Weights of a small mixture-of-experts language model, trained from scratch on English Wikipedia: 16.4M parameters.
Below are experts of layer 5 (counted from 0) of a mixture-of-experts language model. Rows are named router (the router's row for the expert), gate (a neuron's input weights, with its number), up (a neuron's input weights, with its number) and show model dimensions 80-159. Each number is 200 + 20 x the weight over its row's rms, rounded and kept within 0 to 999.
Before each expert's rows: "gets" lists some tokens that make up at least twice as much of what it gets as of all text. This comes from a sample of Wikipedia text that the model never trained on. Tokens count by the router's weight.

# expert 3
gets: "g", "p", "st", "th", "ter", "it"
router,171,187,197,207,203,214,218,205,188,219,225,181,190,185,220,202,161,172,181,149,198,221,204,174,188,176,217,233,209,206,176,218,217,205,205,216,196,216,177,199,207,195,203,219,205,210,201,208,194,214,198,228,180,187,242,219,218,188,176,180,187,200,205,201,205,178,162,213,163,210,198,205,253,194,207,187,219,160,188,210
gate6,212,193,188,211,208,188,197,214,183,174,215,191,200,217,194,235,228,202,176,206,186,226,162,192,201,239,206,193,184,201,186,167,201,194,228,197,201,165,188,183,219,214,214,208,220,184,201,249,201,194,170,233,226,181,186,195,188,190,208,210,190,184,206,177,175,190,199,181,242,203,180,209,201,184,193,136,209,198,199,179
up6,199,178,211,222,213,169,216,256,204,148,190,208,173,177,195,190,205,225,207,188,210,229,228,188,186,199,195,251,189,208,176,219,209,231,230,189,212,203,160,242,183,190,190,189,186,194,157,194,216,216,168,210,191,185,208,211,211,199,175,207,199,230,198,194,198,213,187,192,148,236,203,208,215,196,167,168,194,192,179,212

# expert 28
gets: "e", "er", "a", "el", "u", "o"
router,194,216,191,188,202,199,211,210,174,193,190,182,197,210,238,155,200,204,235,192,187,216,218,198,188,172,169,216,203,212,226,177,201,260,160,199,205,228,215,211,177,212,177,187,184,210,219,179,192,193,209,193,210,186,220,206,190,221,241,187,198,214,197,195,203,212,253,191,168,203,194,199,170,197,217,190,198,224,210,221
gate4,179,195,216,191,212,221,173,195,195,180,217,223,202,192,197,251,209,196,201,220,220,153,188,175,167,205,182,197,182,184,185,188,221,195,175,184,220,215,222,185,178,201,214,152,200,212,184,202,217,192,195,207,185,211,213,206,180,216,188,211,168,191,180,196,212,218,218,216,170,186,210,176,181,192,215,191,179,199,167,191
up4,190,198,189,201,205,225,190,189,160,200,154,188,175,217,190,201,185,179,203,178,237,191,172,187,209,225,211,161,206,212,221,228,221,226,180,198,209,213,217,215,159,178,213,186,163,166,178,192,231,187,202,209,209,204,204,248,188,165,154,210,201,225,164,176,195,195,196,220,209,201,171,200,223,179,218,198,213,198,245,196

# expert 18
gets: "t", "y", "w", "ic", "m", "d"
router,202,182,150,171,233,150,177,206,202,225,205,202,171,200,202,210,214,177,203,193,234,225,200,226,182,211,211,154,200,183,198,215,197,169,211,188,191,200,191,182,213,179,197,199,221,196,214,170,166,177,191,197,209,207,192,214,196,204,240,204,184,192,199,224,199,188,181,244,214,199,183,217,185,199,200,211,167,216,243,180
gate4,172,196,181,213,196,212,166,194,178,192,242,214,213,169,194,244,192,194,201,214,204,193,200,204,214,230,198,195,162,184,210,206,210,179,191,208,237,234,203,207,192,234,237,184,216,161,191,216,212,199,198,186,181,216,181,224,172,161,185,245,188,172,225,210,171,187,237,180,193,178,206,181,173,192,197,181,172,206,183,192
up4,196,177,173,206,165,172,214,196,162,194,216,189,201,211,208,161,175,240,232,215,211,184,234,195,200,236,192,217,205,203,181,209,197,222,185,212,185,165,205,206,175,224,209,223,221,220,210,183,213,221,194,242,195,206,160,186,182,187,208,214,205,212,226,201,199,222,227,214,220,195,218,219,238,224,188,211,202,196,236,219

# expert 4
gets: " and", " of", " or", " that", " for", " the"
router,231,199,174,169,176,198,198,193,184,191,210,208,240,240,181,208,171,199,190,182,230,181,228,175,211,204,204,183,170,192,198,166,174,215,228,180,208,197,230,183,152,198,196,194,184,190,163,221,217,214,224,199,205,176,186,219,221,200,232,216,209,197,213,241,217,202,178,224,188,205,211,206,200,217,190,202,206,182,206,198
gate2,207,210,208,232,182,186,159,209,207,192,224,195,207,200,187,214,213,125,203,213,211,178,227,201,204,197,173,227,224,190,153,199,202,202,185,200,185,187,215,194,213,206,187,218,199,190,257,193,142,190,199,234,201,189,220,210,198,222,217,181,198,238,171,209,216,225,206,194,185,200,222,218,167,192,204,161,183,206,195,198
up2,222,196,164,212,230,197,174,189,156,205,226,192,213,211,195,228,185,180,222,186,209,212,195,210,220,193,205,196,201,196,251,185,181,218,214,211,225,185,206,235,159,238,208,217,196,173,176,201,209,185,200,213,203,198,204,207,235,192,197,189,200,170,245,214,206,191,166,229,207,199,198,205,186,220,174,244,214,238,196,194

# expert 17
gets: " co", " Po", " St", " re", " Co", " po"
router,196,203,190,168,188,194,221,201,245,212,186,178,182,187,199,173,192,179,187,211,188,193,184,209,185,194,179,179,211,194,183,195,175,209,213,205,198,193,199,201,203,190,168,193,191,222,181,201,218,211,172,238,189,211,214,205,186,207,198,158,218,211,213,193,214,177,195,199,217,213,196,199,213,203,201,197,205,181,179,228
gate5,212,205,161,202,178,205,220,196,178,202,193,218,200,228,202,160,219,168,187,185,197,175,168,209,206,227,197,206,196,180,202,191,221,205,202,194,216,209,227,165,195,186,175,209,204,202,182,223,193,192,229,224,225,215,166,182,198,153,198,203,178,207,206,235,220,247,164,176,180,230,211,201,212,212,202,205,192,184,190,203
up5,157,187,241,204,188,172,190,228,207,175,208,212,180,179,203,223,200,210,191,176,194,235,239,187,214,193,212,180,224,210,215,216,197,196,212,217,238,218,189,219,185,205,193,225,207,205,179,169,194,214,232,181,202,181,207,199,216,221,187,186,215,200,224,229,214,207,258,198,172,217,213,198,192,218,197,227,202,208,191,180

# expert 22
gets: "c", "u", "p", "b", "w", "on"
router,237,221,236,191,206,208,213,202,240,218,212,239,205,195,226,213,212,207,218,206,230,209,212,205,215,231,218,179,203,212,199,214,191,196,190,183,215,184,221,228,186,184,229,198,192,203,227,213,191,187,202,168,167,219,201,201,209,197,203,207,209,213,190,228,144,218,188,169,224,206,240,211,223,175,195,204,237,194,169,204
gate7,202,187,171,175,162,211,183,192,157,192,246,207,212,222,181,209,204,205,176,231,218,158,189,206,196,222,189,191,196,194,167,215,211,210,226,201,208,190,203,200,205,209,199,200,208,205,187,212,180,232,208,224,172,213,225,190,183,209,187,219,205,175,186,226,198,211,187,194,170,217,213,165,219,246,203,165,202,236,195,189
up7,209,200,186,187,206,192,195,226,190,202,213,204,186,221,177,201,189,164,179,203,177,165,184,210,221,185,200,181,187,189,227,169,213,215,178,231,208,183,173,177,221,221,190,203,204,242,176,195,194,219,198,232,230,188,186,220,207,183,214,217,171,188,174,216,240,160,192,207,182,195,222,180,193,207,192,175,183,189,183,210

# expert 21
gets: " was", "n", " is", " as", "an", " be"
router,217,224,204,205,191,213,194,221,192,170,149,199,202,204,176,218,186,195,247,210,195,216,204,177,167,201,183,160,206,194,180,193,209,201,197,175,193,175,216,204,205,180,216,207,216,148,233,222,217,183,211,179,165,205,205,206,201,214,196,222,194,185,204,174,211,177,223,214,215,212,206,200,216,192,208,153,189,177,182,186
gate6,219,215,207,222,195,181,204,173,200,211,183,246,151,179,212,177,202,217,219,203,195,234,210,188,205,194,223,177,207,209,209,222,214,247,152,206,214,201,200,190,218,206,190,183,204,197,197,204,233,176,192,180,219,222,193,174,178,167,156,193,209,226,239,189,203,215,243,221,180,224,229,197,208,218,206,217,208,228,207,198
up6,209,192,208,190,200,221,217,213,188,192,211,215,208,171,167,220,196,185,205,194,183,244,183,228,195,178,152,160,197,202,199,214,223,174,193,182,203,193,192,234,210,192,207,180,197,216,177,151,177,190,210,183,164,234,231,195,191,202,196,215,196,200,231,188,179,238,206,213,243,203,197,212,180,216,193,227,181,198,189,176

# expert 2
gets: "ro", " Ro", "ra", " it", " Ra", " It"
router,175,220,215,223,194,208,207,171,197,211,199,199,222,234,202,210,200,230,197,185,223,170,202,167,206,199,207,154,184,202,213,180,168,187,171,219,229,219,206,211,199,209,175,208,181,224,213,240,197,175,215,200,209,201,149,203,266,189,205,199,187,205,175,203,220,204,149,197,214,220,189,205,202,214,192,208,209,175,185,229
gate6,235,212,222,204,180,182,194,174,190,182,201,188,219,203,152,210,197,212,218,207,191,203,184,209,212,213,241,192,221,190,208,193,209,183,194,200,224,200,250,188,192,188,203,223,181,196,166,209,199,226,204,164,189,213,204,203,201,183,208,240,181,232,207,199,199,247,209,191,182,224,205,218,175,186,234,168,190,233,182,191
up6,198,199,200,215,192,211,249,169,211,166,233,228,178,206,229,204,223,238,185,182,195,213,192,224,188,191,194,208,196,203,225,213,193,220,202,216,216,187,206,200,187,243,222,236,190,233,198,207,239,220,189,167,235,209,182,218,193,178,195,222,258,188,184,210,205,237,212,167,181,227,216,196,179,181,190,209,200,182,213,198

# expert 8
gets: " the", " a", " The", " an", " his", "The"
router,200,184,176,201,170,214,178,177,222,189,240,205,214,179,209,210,188,181,200,159,199,206,183,202,197,212,182,196,206,177,230,173,189,193,184,169,192,172,207,201,161,218,212,195,179,203,207,177,210,204,193,171,235,176,197,189,183,210,185,207,212,194,219,183,183,210,166,196,224,210,194,175,161,195,200,220,182,162,234,175
gate2,182,221,205,198,219,213,192,209,175,212,156,184,198,205,215,201,240,222,198,211,192,178,201,215,215,184,175,204,187,201,205,209,234,202,183,193,182,239,204,159,214,217,193,188,188,213,171,173,191,188,216,232,189,223,187,217,205,178,200,213,214,197,219,217,264,188,206,163,165,214,205,173,224,193,203,181,180,232,184,200
up2,206,199,193,185,183,176,214,180,203,214,212,190,198,178,205,178,217,155,210,191,211,190,200,225,187,228,205,221,205,177,170,207,217,221,204,196,219,207,222,195,198,189,184,232,187,192,204,206,228,214,231,205,164,215,173,199,158,185,209,176,207,214,224,227,200,186,209,176,204,193,220,167,222,217,208,196,199,224,189,221

# expert 14
gets: "i", "l", "u", "ri", "ta", "li"
router,149,178,194,204,198,240,200,224,196,209,176,217,187,198,185,198,197,195,187,180,174,172,216,214,191,129,185,168,191,205,185,196,216,219,196,234,220,196,212,199,209,234,218,186,206,250,198,191,210,209,167,198,229,196,190,213,187,178,200,188,202,203,198,213,210,229,185,196,213,210,171,204,192,209,207,236,170,177,199,212
gate6,204,185,162,237,199,202,181,198,173,189,234,198,193,208,197,217,187,204,193,214,211,212,183,217,201,216,212,188,171,197,181,192,242,191,172,171,172,216,212,213,188,192,213,187,248,183,182,220,182,234,228,217,170,229,170,177,181,190,189,220,194,154,204,209,171,205,222,214,231,192,202,184,212,193,201,170,200,201,167,183
up6,191,189,190,208,261,192,181,217,193,159,219,220,240,198,180,193,215,200,180,197,211,206,173,211,230,206,214,204,218,194,195,202,209,177,205,200,224,213,193,171,197,126,176,221,214,188,207,206,195,191,173,187,171,172,162,208,185,220,209,208,159,182,183,202,210,203,201,198,203,208,198,190,196,216,216,191,200,205,199,197

# expert 5
gets: ",", ".", ")", ";", "),", " ("
router,218,191,195,177,238,214,216,193,207,180,185,198,236,239,200,209,164,206,161,224,204,205,198,211,195,177,189,197,217,201,185,213,200,165,159,227,187,216,171,211,221,190,218,193,233,136,201,184,199,206,239,189,223,203,211,214,197,202,208,219,210,192,180,182,178,207,204,195,169,205,183,195,248,217,210,240,167,222,232,228
gate5,194,190,194,197,190,213,177,193,187,221,190,202,174,166,166,188,202,212,218,205,161,210,195,215,232,205,178,206,183,184,192,206,213,238,180,194,218,214,213,199,202,219,172,185,211,224,181,232,216,222,181,215,179,212,182,226,234,205,190,188,182,197,219,182,199,207,193,176,225,233,212,198,182,166,213,188,213,217,200,207
up5,217,175,200,203,186,199,214,197,200,197,257,194,199,194,215,202,177,198,194,207,191,171,177,200,205,211,196,202,199,191,191,179,236,204,212,170,226,229,239,228,218,214,205,207,183,182,192,203,175,237,192,191,200,179,229,235,188,245,211,189,230,194,187,191,208,210,226,190,196,187,212,167,187,218,191,189,238,211,198,200

# expert 0
gets: "ri", "y", "li", "amp", " he", "vi"
router,245,239,193,190,174,191,176,175,198,221,226,191,204,206,193,175,189,192,211,194,251,205,225,186,202,201,186,245,190,218,210,203,191,213,207,210,209,207,185,178,198,223,213,211,196,200,218,238,222,215,207,219,194,167,163,196,186,207,216,202,186,223,237,205,197,171,185,182,172,187,218,211,226,185,213,203,202,198,189,211
gate6,206,207,194,249,179,187,211,206,181,215,176,177,237,221,237,224,198,220,199,212,191,207,190,199,198,207,204,183,162,198,214,193,209,219,204,182,191,210,215,198,200,192,214,223,208,216,188,224,228,217,177,224,209,204,172,232,210,160,212,166,190,166,201,202,231,174,195,220,211,182,211,199,180,207,211,171,173,183,203,198
up6,189,204,209,188,225,223,217,156,202,203,215,185,190,225,233,199,211,207,231,182,195,201,195,234,184,189,177,206,191,199,229,194,159,202,172,197,188,217,197,196,190,177,196,213,138,154,217,228,205,188,171,214,191,214,218,193,219,202,176,210,219,228,234,180,201,184,192,195,177,202,206,200,194,216,193,153,235,188,209,214

# expert 20
gets: " in", " of", " to", " for", " on", " with"
router,186,197,244,218,222,159,178,242,192,181,227,228,214,194,201,243,193,212,179,205,206,181,195,212,182,184,193,218,200,213,215,193,226,166,191,187,200,209,187,205,171,174,228,198,191,173,168,170,157,237,178,184,219,191,249,226,178,225,151,192,147,201,180,170,215,199,208,164,167,173,179,216,203,197,164,189,192,204,204,203
gate2,219,218,194,215,188,217,190,162,167,216,183,176,201,187,192,225,223,191,249,206,188,209,178,218,207,226,217,211,183,182,203,218,220,230,193,188,215,247,228,191,202,204,177,213,219,200,196,213,169,190,199,216,190,215,195,214,173,193,181,233,199,227,213,188,156,202,210,220,177,210,213,182,206,198,218,166,183,194,192,209
up2,229,207,213,193,183,204,215,202,213,214,223,190,185,194,220,193,215,186,208,205,216,191,231,204,196,184,173,203,199,207,226,211,185,203,163,195,164,203,229,202,193,212,181,208,173,194,188,202,202,180,181,199,202,197,218,187,212,190,214,199,212,242,219,157,192,198,175,205,193,216,220,188,213,197,189,177,211,219,185,198